From a checkpoint of a small mixture-of-experts model trained on Wikipedia.
Size: 13 layers, width 256, 52.7M parameters.
Training: a variant of Muon for the experts, 335M tokens.
Below are experts of layer 3 (counted from 0) of a mixture-of-experts language model. Rows are named router (the router's row for the expert), gate (a neuron's input weights, with its number), up (a neuron's input weights, with its number), down (a neuron's output weights, with its number) and show model dimensions 128-191. Each number is 128 + 32 x the weight over its row's rms, rounded and kept within 0 to 255.
After each expert's rows: a language model's description of what the expert responds to; "mostly gets" lists some tokens that are sent to it at least half of the time. This comes from a sample of Wikipedia text that the model never trained on.

# expert 29
router [150 164  80 119 101 100 198 129 169 134 162 130 161 158 113 161  99  87 169 179 159 114 121 117 131 108 131 143 123 112 101  62 165 103  75 111 150 139  99  96 138 130 124  99 148 150 147 141  84 153  74  81  81  58 170 191  90 159 169  93 105  82 136 113]
gate0 [163 124 164 132 128 122 122 194  87 147 178 162 124 128  90 123 109 154 191  97 128 186 139 135 134 148 104 157 141 129 113 187 136 141 118 116  99 143 130  38  71 153 124  87 139 144  72 184 164 176 127 156  95 111 117 121  65 173 149 136 149 127 110 157]
up0 [ 98  83 124 159 149 103 175 161 151  92 105 148 132 162 105 194 103  80 108 122  93 174 119 111 157  78  92 153 133  83 106 142 132 118 121 135 146 148 139 144 115 114 109 140 133 103  80 167 150 185 118 163 124 163  61 154 101 149 124 229 153 114  95 136]
down0 [138 168 117 101 138 110 135 128  70 188  81 130 141 116 148 147  78  99 102  69 162 138 203  76 129 152 133 155 134 102 124 134 158 135 116 100  71 193 191 114 141 153  86 141 124 120  97 108  62 133 119  87 155 135 170 122 123 129 153 109 118 104 133 110]
Description: Clause openers. Relative pronouns, conjunctions and sentence-initial words opening clauses, such as that, which, who, because, The, It, However.
mostly gets: " that", " which", " who", " when", " where", " They"

# expert 7
router [108 143 179 120 160 182 154 162 116 125 116 128 118 120  82 105 144 126 152 135 107  80  86 117 112  93 101 100 147 117 107 154 100  75 189 123 145 100 121  83 161 152 180 148 124  89 151  91 145 134 173  99 159 121 131 171 118 124 164 122 140 117 103 125]
gate0 [136 111 122 111 137  87 200 101 143 115 189 114 150 124 100 129 145  79 144  81 129 100 126 153 126 172 137  88 127 110  68 126  98 121 181 106 108  99 117 119 115 109  89 115  63 101 137 177 139  86 114 149 118 176 127 107  86 127 169 160 153 113  85 127]
up0 [ 95 160 115 109 123 110 151 108 139  99 153 114 166 119  74 132  83  79 158  80 171 117 131  92  84 110 148  50 142 121  51 156 113 121 161 149 113  98 146 121 123 123 116 145  70  88 140 140 217 161 156 155 124 133 120 161 173 111 167 170 121  98 129 120]
down0 [112 107 165 111  86 163  98 117 101 121  65 141 117 112  85  76 137 166 136 153 146  58 117 139 177  73  96 134 146 118 134 130 122 178 125 118 122 166 121  58 114 153 128 151 185 114  97  95  92 147 169  83 183 115 128 157 172 188 140 194  99 107  49 129]
Description: Hyphens and dashes. Hyphens, dashes and minus signs inside compounds, ranges and list bullets, such as self-titled, UTC-5, 1973-1974, plus prefixes un, dis.
mostly gets: "-", " dis", " un", "‑", "–", "−"

# expert 0
router [157 116 111  97 154  79 134 143  90 174 180  78 134  89 115 133  98 181 121 107 131 151 148 159  96 149 150  95 141 141 146 102 119  95  97  94 124  92  64  93 138 171  95 153 120 104 135 131  86 122 150 135  86 183 158 131 138 101 173 122 113 151 101 198]
gate0 [168 118  82 147 111 146 149 176 157 113 126 123 111  82 141  97 162 116  99 125  80 112 130 111  95  95 107 123 126  81 105 164 141 114 144 146  88 181 129  94 104 117 112 121 111 141 159  81 149 124 153 186 113  83 116 175 167 117  73 105 106 153 121  75]
up0 [ 73 147 128 171 131 124  87 159 129 131 169 155  75 114  94 155 137 177 139 131 126  83 109 118 125 130 159 135 145  86 204 108 126 110  59 115 137 119 124 125 101 146 159  48  92 135 157 144 191  91  78 131 118 101 138 138  84 161  86 181 135 135 116 144]
down0 [176 116  80 146 113 148  74  69 137 167 127 198 108 131 111 158 104 168 127 119  69 146 104 131 117 161 121 125 148 144 166 145 130 117  53 150 149  88 138 181 143 137 147 127 125 102 146 113 145 162  92  86 159 204 101 134 149  69 161  86 140 126 139 111]
Description: Name-ending word pieces. Final pieces of proper names and foreign words, mostly place and surname endings like Dunferm-line, -ford, -shire, -ić, Loub-ier.
mostly gets: " White", "ić", "ford", "ń", "ba", "andon"

# expert 12
router [116  54 200  91 147 141 130  96 124  88  74 182 182 116 147  84 119  65 105 139 153 170 134 174 151 110 119 191 162 149 140 135 171 124  74 139 114 105  91  72 111 149 172 106 100 151 110 119 122 102  68 169  85 182  86  79  80 134 105 125  78 134 141 175]
gate0 [ 99 151  72  78  75 136 124 139 125  87 160  90 115 139 148  80  82 107 181 176 158 180 182 166 118 102 142 125 146 112 177  86 134 104 193 133  97 154 137 129 175  80 164 124 145  84 148 152 153 127 100  94 155 130 115 155 155 128 134 129  93 110 135  80]
up0 [135 180  91  89  88 135 144 149 162 111 132  69 105  72 159 126 141 146 173 172 122 116 165 159  63 142 126 176 118  95 181 135 185  81 137 133  94 145 114  99 124 103 148 109 161 126 116 181 146  84 126 114 164 129 125 154 164 118 124  82 154 140 169 180]
down0 [120 188 144 125 145 164 163 103 129 140 132 114 105 183 174  78 118 141 142 166  94 126 178 135 145 113 158 169 154 146 156 116 124 160 126 105  80  90  92 142 160 137 124  87 126 129 144 124  69 123 104 108 162 141  78 142 121 126 128 116 158 130  85 166]
Description: Pieces after p/sp. Word pieces that directly follow an initial p, P or sp, as in sp-inal cord, p-airs, p-oor, Op-ium.
mostly gets: " pay", " large", " same", " fif", " pain", " highest"

# expert 31
router [ 43 172 144 128 110 106 121  49 152 134  74 159 156 132 144 125  84  97 125 135 117 155 106 145 156  87 145 133 172 101  96 161 124 156 134 144 131 127 126 160  93 110 138 159 152 134 150 132 135 214 141 180 168 125 119 172 164  94 137 171 138 143 156 161]
gate15 [144 144 133 131 153  87 199 181 114 126 158  76 173 158 113 128 132 106  66  97 152 143  87 116 177 156 120  65 105  81 102 158 119 111 165 116 125 130 131 162 108 102 167 113  52 183  85 107  77 160 105 142  79 140 146 145 107 118 158 115 118 101 153  96]
up15 [153 148  97 118 135  98 114  79  90 142 127 143 128 180 181  90  76 166 120 167 111  93 119 143 111 107 125  94 110 137 120 106  59 150 137 126 128 137  78 115 197 119  89 158 165  77 135 178 192  48 118 126 137 137  89 152 155 158 112 158 128 111 211 139]
down15 [ 97 106 138 135 140 120 118  65 152 129 129 109 134 163 170  91 105 152 172 142 114 119 172 135 143 119 109 153  98 119 136 162 151 174 163 110 188 109 102 178 157 156 111 105 146 118 162  59 115 142 120  96 158 120 125 153 186 104 109 135 120  87 157 156]
Description: Piece after initial T. Word piece right after a starting T or t, such as Tuxen, tuxedo, Turkey, touring, Treaty, Tikva.
mostly gets: " Turk", " Port", " test", " Im", " crit", " Tim"

# expert 56
router [150 119  95 117 105 178 156 160  63 134 151 112 117 122 161 116 132 122 104 119 183  82  87 135 130 116  69  70 118 170 187 170 106 145 116 135 151  81 169 171 132 174  99  76  88 140  97  97 144  95 196 118 134  90  84 158 146 135 104 142 103 114 156 115]
gate0 [107 128 117 107  88 162 134  88  76  86 112 141 111 130  90  99 150  92  37 154 116 125 105  53 106 100 140  97 114 131 152 124  74 104  94  77  50 139  99 140 149 114  96 147 116 111 208  88 130 131  90  78  86 126 165 128 102 114  83 133 124 151 168 145]
up0 [108 165 129 127 140 131 117  89  96 141  94  96  84 127  85  86 175 111  69 113 115 141 140 126  70 114 123 150 177 164 148 130  57 102 100 179 114 145 101 158 174 100  72 145 133 166 162  58 155 115  81  80 130  92 168 115 141  69 140 105 105 189 173  99]
down0 [ 41 103 117 108 154 160 141 171 131  92 200 168 142  91 113 118 117 146 141 128 131  96 174 165  86 166  65 138 133 122  65  97 131 163 158 154  73 162 148 153 192 146 148 157 188 154 142 131 101 187 116 133 133 106 201 185 190 115 130 176 123 136 163 102]
Description: Inner word fragments. Short letter chunks inside ordinary English words and names, such as gr-ill, embar-r-assing, en-ough, Timber-l-ake, sty-les.
mostly gets: " black", " Carl", " Arm", " adop", " Ben", " purch"

# expert 30
router [109 123 164 171  98  99 103 162 118 143 198  65  88 138 101 124 145 143 149  92 141 113 149 169  72 160 112  88 123  82 133  69  75 102 145 122  87 151 154 141  71 111 149 138 144 139  98 152  93 166 188 154 140 117 138 134 142 132  84 108 122 117 190 193]
gate0 [130 145  74 135 120 158 117 175 142 112 188 117  99 100 151 194 145 153 145 165  86 127 150 137  94  83 134 140 161 163 179 108 196 136 124 105 145  85 145 204 171 131 141 183 128 107 180 172 154 131 148 180  88 129 176 145 171 132 148 127 123 166 105 173]
up0 [140 121 135 116 158 112 132 158 101  94 132 141 173 157 144 190 139 153 163 160 138 130 116 149 130  88 108 125 123 227 112  72 103 133 118 181  81 156 106 136 149 131  74 188 103 145 144 140  71 109 155 100 177  86 125 131  76 132 167 142 166  68 143 146]
down0 [142 112 127 199 125  68 115 172 112 147 178 143 139 110 103 108 142 149 103  95 157 155 110  68 130 135 141 122 107 111 163 113  97 146 126 101 125 143 178 115 112 121 150  96  72 156 193 122 184 138  95 137 177  74 155 159 114 129 123  98 156 132 106 186]
Description: Mid-word suffix pieces. Suffix pieces completing common English words, such as -ion, -ure, -ess, -ate: bun-ion, surp-ass-ing, tiss-ue, inadequ-ate.
mostly gets: "ward", "ined", "ened", "ped", "ared", "elop"

# expert 52
router [ 76 102  89 144 132  52 142 128 142 160 121 127 119 160 106 125 158 175 123 157  71  92 131 114 119 133  72  81  96  82 114 108  56  84  90  96  75  82 117 103 142 149 161 188 158  88 101 135 119 138 111  99 120  93 124 169  93 137 104  81 151 139 176 101]
gate0 [139  92 141 145  97  99 144 170 132 106 100  90 146  69 196  79  92 155 154 175 103 153 150 104 152 104  97 139 145 123 107  99 121  59 173 182 139 128 108  76 147 162 110 140 157  79  55  91 117 174 193 114 125 102 129 149 120 124  95 164 140 134 160  78]
up0 [125 135 104  91  85 136 102  70  95 159 115 140  65 169 132  89 215 133 173 108 163 136 105 107 125  91 118  77  95 134 160  77 160 113 109  95 155 153 124 157 139 105 149 149 119  85  84 132 139 104  79 160 140 151 121 123 123 100  90 103 143 120 162 160]
down0 [ 94 135  77  95 143 142  80  96 120 117 104 127  77 180 139  94 126 138  73 111 122  96 130 190 124 115 105  78 162 163 158  96 150 119 132 133 105  89 109 117  86 145 106 154 177 116 153 118 114 118 152 145 141  94 136 135 123  66  99 131 104 136 129 116]
Description: Table pipe separators. Pipe characters, mostly the first pipe at the start of a table row in election, sports and results tables.
mostly gets: "|", " •", "′", "See", "Spec", "|---|---|---|"

# expert 33
router [110 145 123 159 133 171 123 140 102 157 155 147 154 175 141 166  91 157 141 110  72 117 155 161  58 107 112 123  98 139 107 153 105 176 184 160 142 130 121 119 120 105 156  59 123 121 135 135 132 118 106 168  80 141 112 128 114  86  86 155 110 166  94  50]
gate0 [ 66 135 149 135 167 147 180 105 153  97 151 144 152 170  82 155 123 120 110 173 114  77  95 137  95 125 139 147 124 171 153 167  81  74 112 122  94 115 134 152  70 173  89 142 112  97 110  74 156 172 123 181 137 141 128 135 133 188  72 134 188 130 161 153]
up0 [169 110 181 106 100 101 164 153 155  78 139 182 128  82  99 129 173  75 113 150 131 168 156 117  80 140 133 108 164 125 131 127 187 144 161 108 170 151 165 101  94  84 191 135 166 184  96 140 129 124 165 132 103 133 142 115  89 161 125 131 117 158 143 104]
down0 [123 149  62 169 119  82 141  99 132 115 142  96  96 222 146 159 168 142 110 115 167 129 116 138 157 145 100 163 109 104 113 153 136 130 144 167  93 132 160 114 133 139 117 121 129 184 144 101 170 134  68 132 113 146  95 123 201 150 111 125 170 159 197 126]
Description: Mid-word name pieces. Inner pieces of long, often foreign or technical words and names after an s-ending piece, such as Renaiss-ance, Motors-port, endos-c-opy.
mostly gets: " sup", " Press", " Liber", " Belg", " Rev", " Techn"

# expert 3
router [167  39 218  99 151 161 154 122 128  76  75 172 158 154 144  83  89  75 103  75  92  96 108 155 145  91 121 177 168 196 171  81 136 155 160 142 129  93 149  92 148 104 128 121  91 123  93  86 104 123  66 152 131 136  97 100 133 137 134 135 110 102 140 163]
gate0 [124 179 149 110  89 172 103 161 109  45 143 159 148 138 135 103 146  67 103 139 112 118 123 171 119 157 162 118 107 177  99 129 102  94 114 128  88  97 115  90 111 134 109 133  68 196 194  32  78 172 126 148 139 131 122 147 143 107 133 110 182 121  73 108]
up0 [110 101  96 142 153  82 110 123 164 183 130 159 122  90  82 144 102 153 132  58  88 112 202 108 130 133  89  77 112  81 120 119 122 149 142 146 135 133 123 196 111  76 109 138 161 114  90 157 155  99 152 125 131 145 157 112 145 178 119 155  52 138 149 123]
down0 [111 123 142 121 147 110 136 106 180 135  86 110  48 183 107 130 112 176 134 115 164  95 172 103 116 104  80 163  38 126 132 107 119  77 108 159 103  72  94 132 126 134 161 109 162 115 131 153 154 142  69 150 121 132 142 125 132 123 169 194 168  82 173 170]
Description: P-word continuations. Second pieces of words and names starting with P, C or T, especially proper names, such as Pur-ge, Carp-et, P-in-yin, Pé-t-ursson.
mostly gets: " Ro", " Pet", " Pal", " ent", " Te", " CO"

# expert 55
router [146 136 100 102 139 117 123 174 159  81 188 124 150 104  98 149 138 191 171 122 121 116 130 136  37 138 155 128  53 140 150 134 198  96 127  87 105 103  90  88 177 166 112 144 135 162  37 168 109 138 134 150 152 143 116  93 115 183 115 145 108 180 100 165]
gate0 [100 131 104 139 145 120 104 159 118 140 156 141 149 109 161 154 121 160  85 126 158  98  98 112 177 117  94 187 135  95 109 143 155  91 154  75 119 103  83 121  92 166 135 119 121 158 138  70 108  43 161 115 139 108 185 102 145  96  82 202 129 165  91 136]
up0 [ 81 144 194 126  47 114  64 138  96 128  80 225 142 122 117 134 104 113 186 142  95 108 182  89  89 100 141  65 155  84 128  86 133  42 126 111 158 147 110 162 137  67 159  89 120 145 153 196 133 113 101 108 116 130 102 153 113 151 118 173 107 120 186 124]
down0 [150 188 133 125 107 170 139 151 129  93 132  79 123 101 230 149 125 127 155 166 137 152 156  82 124  61 142 166 158  75 139 180  76 182 149 138 136 126 181 184 202 126  63 144 142 145 162 156 169 120 130 132 150 131 162 114 111  72 105 110 161  98 181 159]
Description: Verb stems mid-word. Middle or stem pieces of verbs and derived words, such as download, confirmed, abbreviation, reduce, retrieved, ability.
mostly gets: " requ", " reve", " ens", " remov", " bec", " init"

# expert 28
router [175 170 152  95 172  94 138 108 100  99 133 127 168  89  94 168 108 133 130  90  78 174 206 185 137 164 167 105 136 135 157 122 153  97 159 112  92 163  99 121 116  80 130 133 155 175 141 140 112 120 106 121 103 170 156  52 108  75 160  77  86 143 147 170]
gate0 [125 115  98 159  92  90 121 114 174  91 132 195  87 153 110  92 179 156 164  81 119 132 187 115 112 197 188  72  99 135 115 152 131 110  99 116  83 122 143 116 108 107 175 139 100 117 139 116 125 105 129 104  66  74 139  53 156 104 100 118 202 106 126  97]
up0 [118 145 134 176 138 129 168 167  84 153  72 124 124 163 137 133  45  63 138 142 140 143 134 105 133  86 116 143 125 103 103  67 115 149 148 138 158  97  95 179 170 166 151  58 172 124 133 107 142 157 130 114 181 154  82 137 117 135 210 151  80 101 172 123]
down0 [139 132 174 196 155 100 119 148 132 102 169 143 165 160 137 115 121  81  64 125 112 148 136 153 163 125 141 100 113 129 116 121  99 106 175 116 101 147  61 102  77 180 122 147 121 171 131 200 168 133  97 102 117 126 100 121 149 127  78 149 127  94 120  86]
Description: Word-final suffixes and digits. Final pieces of words and names (-ction, -ria, -ures, -ery) plus trailing digits inside numbers, e.g. Adria, surgery, 17.
mostly gets: "ction", "ria", "retary", "urity", "inals", "ution"

# expert 34
router [110  65  53 162 177  93 126 141 108 133 138 141 163 114  76 131 170 163 110 170 179 113 110 150 153 141  87 101 115 107 147 142  90 144 120 136 124 179 142 194 140 156  81 170  77 108 107 158 143 150 144 107 135 142 141 102 118 161 160 138 181 156 106 118]
gate0 [133 150 111 130  96 114 113 102  90 156  34 164  80 109 109 132 137 147  92 146 123  88 133 120 150  81 122 110 119 135 114 119 132 186 123 159 110 120 121 135 143 129 128 186  80 153 118  98 140 121 121 119  82 163 120 121 161  99  84 190 104 134 120 183]
up0 [134 144 112 111 164 132 156 186 151 118 139 119 158  97 202 106 127 119 148 114 111 115 162  83 117 143 121 102 167 119 110 178 121 110 121  81 173 135 157 115 174 141 129 145  99  65 178 100 125 127 135 103 124 146  92 161  85 142  72  73 137 126 201  93]
down0 [125 117  80 171  80 127 155 125 141 121 108 188 182  92 115 118 145 158  72 109 144 100 154  77 105 139 201 145 139 105 188 115  96 159 178  96 145 158 129 137 165 121 132 129 106  90 144 165  53 132 132 177 103 105 101  69 108 125 152  81 177 128 109  64]
Description: Pieces after initial g. Word continuations after a split opening letter, especially g or G, e.g. g-own, g-ather, G-ive, opp-ort-unity.
mostly gets: " given", " gave", "gress", " get", " bel", " without"

# expert 24
router [164  82  96 158 150 161 102  63 118 138  91 153 133  96 150 115 116 105 201 141  82 118 152 123 123 101 167 161 120 127  70 121 147 143 134 114 122 139 111 164 102 182 128 131 119  91 145 103 177 177 183 113 127 162 156  69 120 111  89 156 104 115 142 125]
gate0 [109 163  79  96 146 150 116 155 124 138 132  55  71 137  86  75  82  89  57 122 102 149 116 128 134 122  98 136 174 108  55 132  97  90 100 122 163  95 105 107 157 139  80 105 132 163 167 138 106 113 110 130 162 103 158 141 116 165 147 156  97 104 136 152]
up0 [153 111 157 106  81 112 124 100 144 115 148 217  91 137 211 147 110  92 128 118 158  92  77 141 119  90 150 168 141 118  76  92 114 147 132 151 127  99 118 118 122  93 154 157 140 118 169  93 102 135 112 156 116 115 107 125  76 136 144 183 127 143 125  91]
down0 [158 120 106 167  47 127 176  99  74  93 127 126 125 134 172 133 139 133  88 119 109 114 123 150  88  78  90 122 112 125 119 154 136 147 114 120 157  82 166 168 110 143 106 151 148 173 161 160 116 211 100 145  98 120 110 197  97 105 131 162 158 156 145 146]
Description: Latin and technical endings. Word endings such as -um, -us, -idae in Latin species names (variegat-um, olivace-um), plus nouns like aircraft, Stadium, architect.
mostly gets: " aircraft", "idae", " Stadium", "useum", " command", " architect"

# expert 51
router [158 143 136  91 109 140 153 173 176 118 111  80  87 150 179 106 130 100  87  77 106 124 186 167  71 151 199 139 135 138 131 162 143 129 133 145 129  99 131 137 130 147 197  67 126 130 138 164 102  98 137 145 177 123 134 127 152  96 126 136  64  97 154 145]
gate0 [209 134 124  87 143 142 121 133 133 142 125 167 155 120 150 101 101  55 105 153 157  88 155 100 163 135  92  95 136 124 105 128 170 120 106  75 134 118 144 115 160 155 122 107 149 122 112 106 122 112 169 151 140  97  64 141 147 113 112 120 185  88 109 183]
up0 [181 104 154  89 115 122 155 112 141 116 130 113  41  89 134 137 125 169  62 102 173  98 140 137  97 135 122 195 171 111 104 123 117 128 126 172 158 169 109 151 123 120 140 144 131 110 148 144  94 147 197 143 146 132 145 156 131  71  76  84 128 122  65 183]
down0 [119 160 133 109 113 116 141  88  69 115 168  93 124  57 137 112  82 150  99  98 123 162 112 149 185 159 140 116 123 177 118 157 144 166  99 168 165 171 167 145 170  79  99  55  75  60 137 103  92 148 150 176 120 186 121 134  93 174 101 134 232 126 117  95]
Description: English word stems. Early stems of common English words after de-, dis- or ex-, such as eff, product, dist, al-ge-bras, de-af, div-est.
mostly gets: " eff", " product", " dist", " adv", " mod", " fac"

# expert 6
router [127 144 125 124  79 156  88  98 134 115  88 156  80  84  94 121 207 145  92 171 117 147 102 128 118 173 188 154  59 118 153 187 138 138 142 147 132 176 101 169  96 160 123 173 120 144  75  92 153 190 116 101 171 135 126  98 173 107 136  91 112 153 110 131]
gate2 [150  99 151 114 133 135  78 134 172 141 143 142  76 162 119 124 154  87 163 130  85 122 114 110  95  94  75 124 178 143 172 132 142 147 162 176 142 191  51 163 154 122 128 135  78 142 131  88  73 146 129 115 122 132 123 138 167 151 113 158 118  85 120 136]
up2 [119  85 103  45 102 132 151  86  50 132 186 154 149 140 140  83 181 141  58 107 150 158 162  89 147 121 145 161 125 110 161 135 174 117 156 145 137 101  97 133  95 161 199 148 146 180 171  89 124 104 103 106 151 122  93 114 147  93 144 165  69 149  94 144]
down2 [153  98 124  63 148  89  90 180 126 141 118 142  97  68  67 117 104 103 112 126 155 109 145 112 154  98 158 138 187 117  85 105 188  71 168 113 150  93 109 147 114 140 128 124 108 151 170 159 157 159 132 117 128 129  88  73  76 105 133 101 104 102 123  82]
Description: Zero digits in numbers. Digits, chiefly 0, inside years and statistics tables, as in 2-0-19, 2-0-04, plus words like million and international.
mostly gets: " million", "0", "illion", " February", "9", " international"

# expert 38
router [182 118 122 112 132 144  21 156 159  90 148 109 136 158 152 174 100 110 146 118 123 125 188 109 159  95 128 131 103 127 130 124  91 169 110 135  84 153  96 145 122 103 105 116 124  87 116 131  91 138 176 154 191 112 133 172 125 170 114 140  75 121 101  97]
gate0 [156 177 154  96  79 108 159 101 170  90 206 138 109 109 122  97 128 122 101 141 112 126 107 112  99 125 108 141 177 157 134 101 129 106  92 109 119 150 114 119 141 150  76 147 101 124  77 126 135 140 178  45  97 116 161 211 100 163 209 130 143 135 187 146]
up0 [136 186 182  97  95  83 143 129 108 111 190 133 155 116 139  69  88  78 136 122 140 116 118 103 123 130 112 195 148 156 156 130 154 117 124 142 116 138 127 133 130 156  78  96 127 134  94 151 169  95 193  99  77 131 142 179  84 143 154 107 140 161 144 139]
down0 [159  95 165 126 145 102 189 104  63  59  85 137  85 165 123  96 142  91 144 109 107  99  91 136  63 128 148 153 146 142 195 116 111 119 128 121  75 124 113 142 155  82 168 112  89 121  80 119 145 183 117  82 132  85 136 128 144  88 176 129  95 169 127 204]
Description: Line-initial word starts. Opening pieces of words at the start of a line or list item, especially infobox keys such as Label, Field, Starring, Phylum.
mostly gets: " ann", " lim", " comp", "Spec", " album", " Syn"

# expert 22
router [166 115 156 115 111 147 190  99 114 121 135 180 140 149  81 130 110 119 116 151 104 182 147  89 154 193  94 182 123 121 140 158 143 162  78  65 155 196 125  98 129  37 156 151  76 168 143 130  89 122 108 114 128 105 189 140 164 211 183 100 107 127 136 139]
gate0 [119 161 186 134 139 109 149  85 113 107  99   1 153 150 122 155 157 131 139 136 132  96 173 165  94 126 152 111 146 143 152 152 125 119 131  89 122 126 158  86 114 152  92  96 115 198 110 147 187 150 126 157 175 165 165  88 110  98 117 105 170 167 105  94]
up0 [156  91 201 119  79 152 133 139 150 142 111 132 133 101  91 172 147 138 153 143 154  98  93 124 163  80 164 184 138 152 177 131 121 138 117  76 134 150 137 138 121  67 156 106 121 176 142 144 148 130 103 128  72 137 105 136 172  84 123 117  71 146  32 111]
down0 [182 131 154  99  59  94 209  98 136 141 147 118 194 118 113 159 125 103 183 123  81 137 121 153  84 109 113 151 159 139  49 175  93 113 126 157 187  85 172 142 158 129 132  95  87 156 153 136 108 159 120 126 101 157 153 115 110 178  91 116 182 198 110 150]
Description: Sports team prepositions. For, against, the and verbs like played, won, scored in sports bios, e.g. "scored his first goal for the club".
mostly gets: " against", " for", " professional", " However", " winning", " won"

# expert 43
router [147  67 196 134 153 181  64 132  98  72  95 157 164 185 115  70  87  94 157 118 191 143 144 137 121  79  73 122 169 163 141 154 164 154 126 180 114 111 116  82 145 105 158 106 132 122  83 139 159 108  94 138 105 164  83 132 130 140 152 125  93 138 119 148]
gate0 [111 117 176 186 121  86  56 191 166 105 148 111  87 133 153 135  95 160 144 123 135  74 149 136 167  88  98 134 140 106  70 132 143  36 159 144 158 151 132 173  84 142 143  72 151 162 121 178 131 161 104  72 149 108 111 132 110 143 146 121 138 162 111  94]
up0 [165 101 123 132 171 150 135 108 142 105 128 117 106 158 179 153 173  62 128 138  97 136 121 134  80 198  91  58  67  57 168 190 154  89 123 151 186 147 125 122 108 129 124 153  89 135 141 149  77 149  91 165 100  80 185 143 128 136 156 105 128 101 133 147]
down0 [128 135  46 124 120 146 144 127 137 155 149 192 165 161 115  86 155  84 119  31 167 158 121 122  73 178 117 116  83 108 169 139 129 134 192 164  96 138 138 155  69 134 129 110  62  83  99 128 126 111 119  82 148 113 163 147 137 115  99 141 123 110 137  97]
Description: Piece after initial P. Word piece after a starting letter, mostly P, or word-initial stems like dep, prom, pres, as in put, path, Putranjivaceae.
mostly gets: " dep", " prom", " pres", " pos", " ev", " pl"

# expert 42
router [151  91 125 110  96 189 166  84 164 149 104 124 148 105 102 137 107 133 178  91 164 170 134 115 113 127 139 137 177 108 138 124 168 138 150 188 181 133  83  98 174 159 105 139 159 172 149 109 114 150 127 101 121 101 155 161  93 151 166 101 176 132 126  80]
gate0 [103 137  73 129 110  98 165  97 124 121 139 144  38 126  98  38 176 121 153 180 124 116 117 116 107 109 121 163  65 134  88 107 134 119 130  84 127 119  88 173 137 140 132 191 150 132 101  84  97 185 170 136 135 117 205 102 152 115 100 162  77 134 152 161]
up0 [119 131 127 117 127 148  51 144  59 134  85  92 133 111 138 128 125 102 161 105 162  90 118 148 147  79 118  92 122  73  86 133 102 128 168 123 143 125  90 136  80 120 143 106  95 111 141   7 120 174 112 110  98  86 123 170  71 122 164 113 152 174  63 103]
down0 [175 115 144 169 167 149 132 160  91 126 117 152 181  92 109 138  88 138  77 116 225 119 121 171 123 148 102 163  59 161 100 185  92 147 172 187 126 148 132 143 240 118 135 130 102 156  94 125 149  85 138 112 141 113 105 100 131 154  98 153 112 161 151 103]
Description: Commas. Commas in running text, lists and numbers, as in 78,654 or Allentown, Pennsylvania, plus punctuation like ), and ", before and or but.
mostly gets: ",", "),", "\",", ".,", ",\"", "',"

# expert 15
router [ 66 170 169 104 126 133 148 125 109 145 124 162  89 169 126 149 103 111  95 149 120 126 106 179 139 133 121  95 137  79 114 156 198  71 132 155  83 118 143 172 108  86 108 190 137 114 188 153 130 131 178  72 142 116 103 135 131  96 213 161 102 157  84  89]
gate0 [122 117 162 111 136 155 106 149 151 143 104 124 114 144 155 142 100 161  94  99 148 113 105 157 168 156  92  98 111 128  91 163 120 167 114 110 132  70  95 137 147 115 139 111 157 132 134 158 126 118  91  65 191  81 154 190 176 115 151 115 162  85 114 122]
up0 [157  69 181 109 141 125 155  93 135 127 106 156 142 141 127 128 146 145 118 160 112  70 107 155 180 114  73 166  96 160 119 176  78 149 180 128 155  75  89 103 108 170  88 215 137 125 151 103 162 132 114 100 181  61 145 146 107 113 130 119 104 104 108 136]
down0 [155 131 109 119 112 136 202 165 122 125 124 156  91 140 102 147 133 165  82 100  94 177 142  37 123 129 111 152  90 156 137 101 101 124  49  52 129  97 152 125  61 120 119 130 140 164  80 113 136 134 158 135 138 137 103 171 100 110 136  98 128 131  70 134]
Description: Dashes, W-names, symbols. En dashes in score and date ranges like 0–1, plus pieces after W or Y and symbols such as &, ±, −.
mostly gets: "–", " Wil", "−", "&", " Wat", " my"

# expert 5
router [174 141  81  64 110  58  79  90 160 109 139  81 114  71 132 124 132 140 114 107 113 156 167 115  86 193 152  59 128  87 166 122 107  88  81  89 189 154  81  82 118 156 168 136 168 104 142 107 113 125 177  97 109 133 195  93 117  84  91 124 100 120 144 147]
gate0 [179 135  99  37 132 138 122 137 112 172  67 128 154  90  92 114 138 102 120 120  82 233 166 129 162 137 111 145 106  20 103 149 156 107 144  90 147 110 103 112  89 174 120 153 130 150  76  98 160 165 159  73  94 175  96 127 132 155 148  74 135 125 178 141]
up0 [123  92 142 129 193 114 153  80  97 132 122 119 142 127 138 152 152 169 105  56  79 153 132 131 166 105 114 129  74 124  71 153 158 156 182 115  47 145 105  88 135 139 147 107  71 153 127  52 155 147 115 138 196 154  83 136 160 133  88 106 102 156 124 101]
down0 [122 121 144 111 156 115  85 212 144 106 188 109 153 143 149 182 128 137 163 200 150 185 144  47 117 141 114 101 124 115 129 142 104 176 121 107 204 115 231 130 131 185 158 125 173 131 179 108 100 140  92  94 116 139 154 111 170 108 120 135 124 155 107 141]
Description: Word-final suffixes. Closing pieces of multi-piece words and names, especially adjective or noun endings such as -ful, -ine, -ation, -ially, -ent.
mostly gets: " Angeles", "abeth", " California", "opter", "wood", " America"

# expert 20
router [173  88 129 103 163 150 114  95 146 164  71 165 135 128 165 155  95 111 145  97 101 117  94 111 133 151 101 168 134 185 155 129  88 135 139 129 123  70 120 158 111 175  99  94 132  92 148 115 174 159 117 190 141 142 151  74 152 137 128 148 115  93  99  65]
gate0 [118 166 108  91 154 118  96 161  96 163 185 206 107  82 118 146 135 120 129 108 170 100 136 109 150 148 151  65 177 147  82 100 119 129 168 155 104 118 148 116 167 141  77 117 201 162 145 158 168 163 193 157 153 152 172 174 179 133 124 100  74  93 121 144]
up0 [172 115 168 161 110 107 188 146 148 153 115  89 174 112 144  86 188 173 105 133 128  78 111 169 137 119 118 141 108 151 119  91  93 201 113 145 144  73 126 131 101 127 104 174 117 107 136  66  95 108  79 141  84 140 114 106 106 121 146 145 195 112 130  81]
down0 [140 149 150 120  92 115 139  85 136 129 172 145 190 113 115 144  99 102 160 147 114 112 121  82  77 147  96 127 180 188 111 154 115 127 194  97 165 160 133 128 167 147 168  64 106  99  83 173 122 146 167  97 170 143 122  97 141 129 148 138 103 100 140 140]
Description: Word-completing suffixes. Final pieces completing common words such as fellow, monologue, instrumental, anterior, plus whole nouns in institutional names like Committee, Research, Awards.
mostly gets: " journal", " personal", " Research", " Arts", " development", " Committee"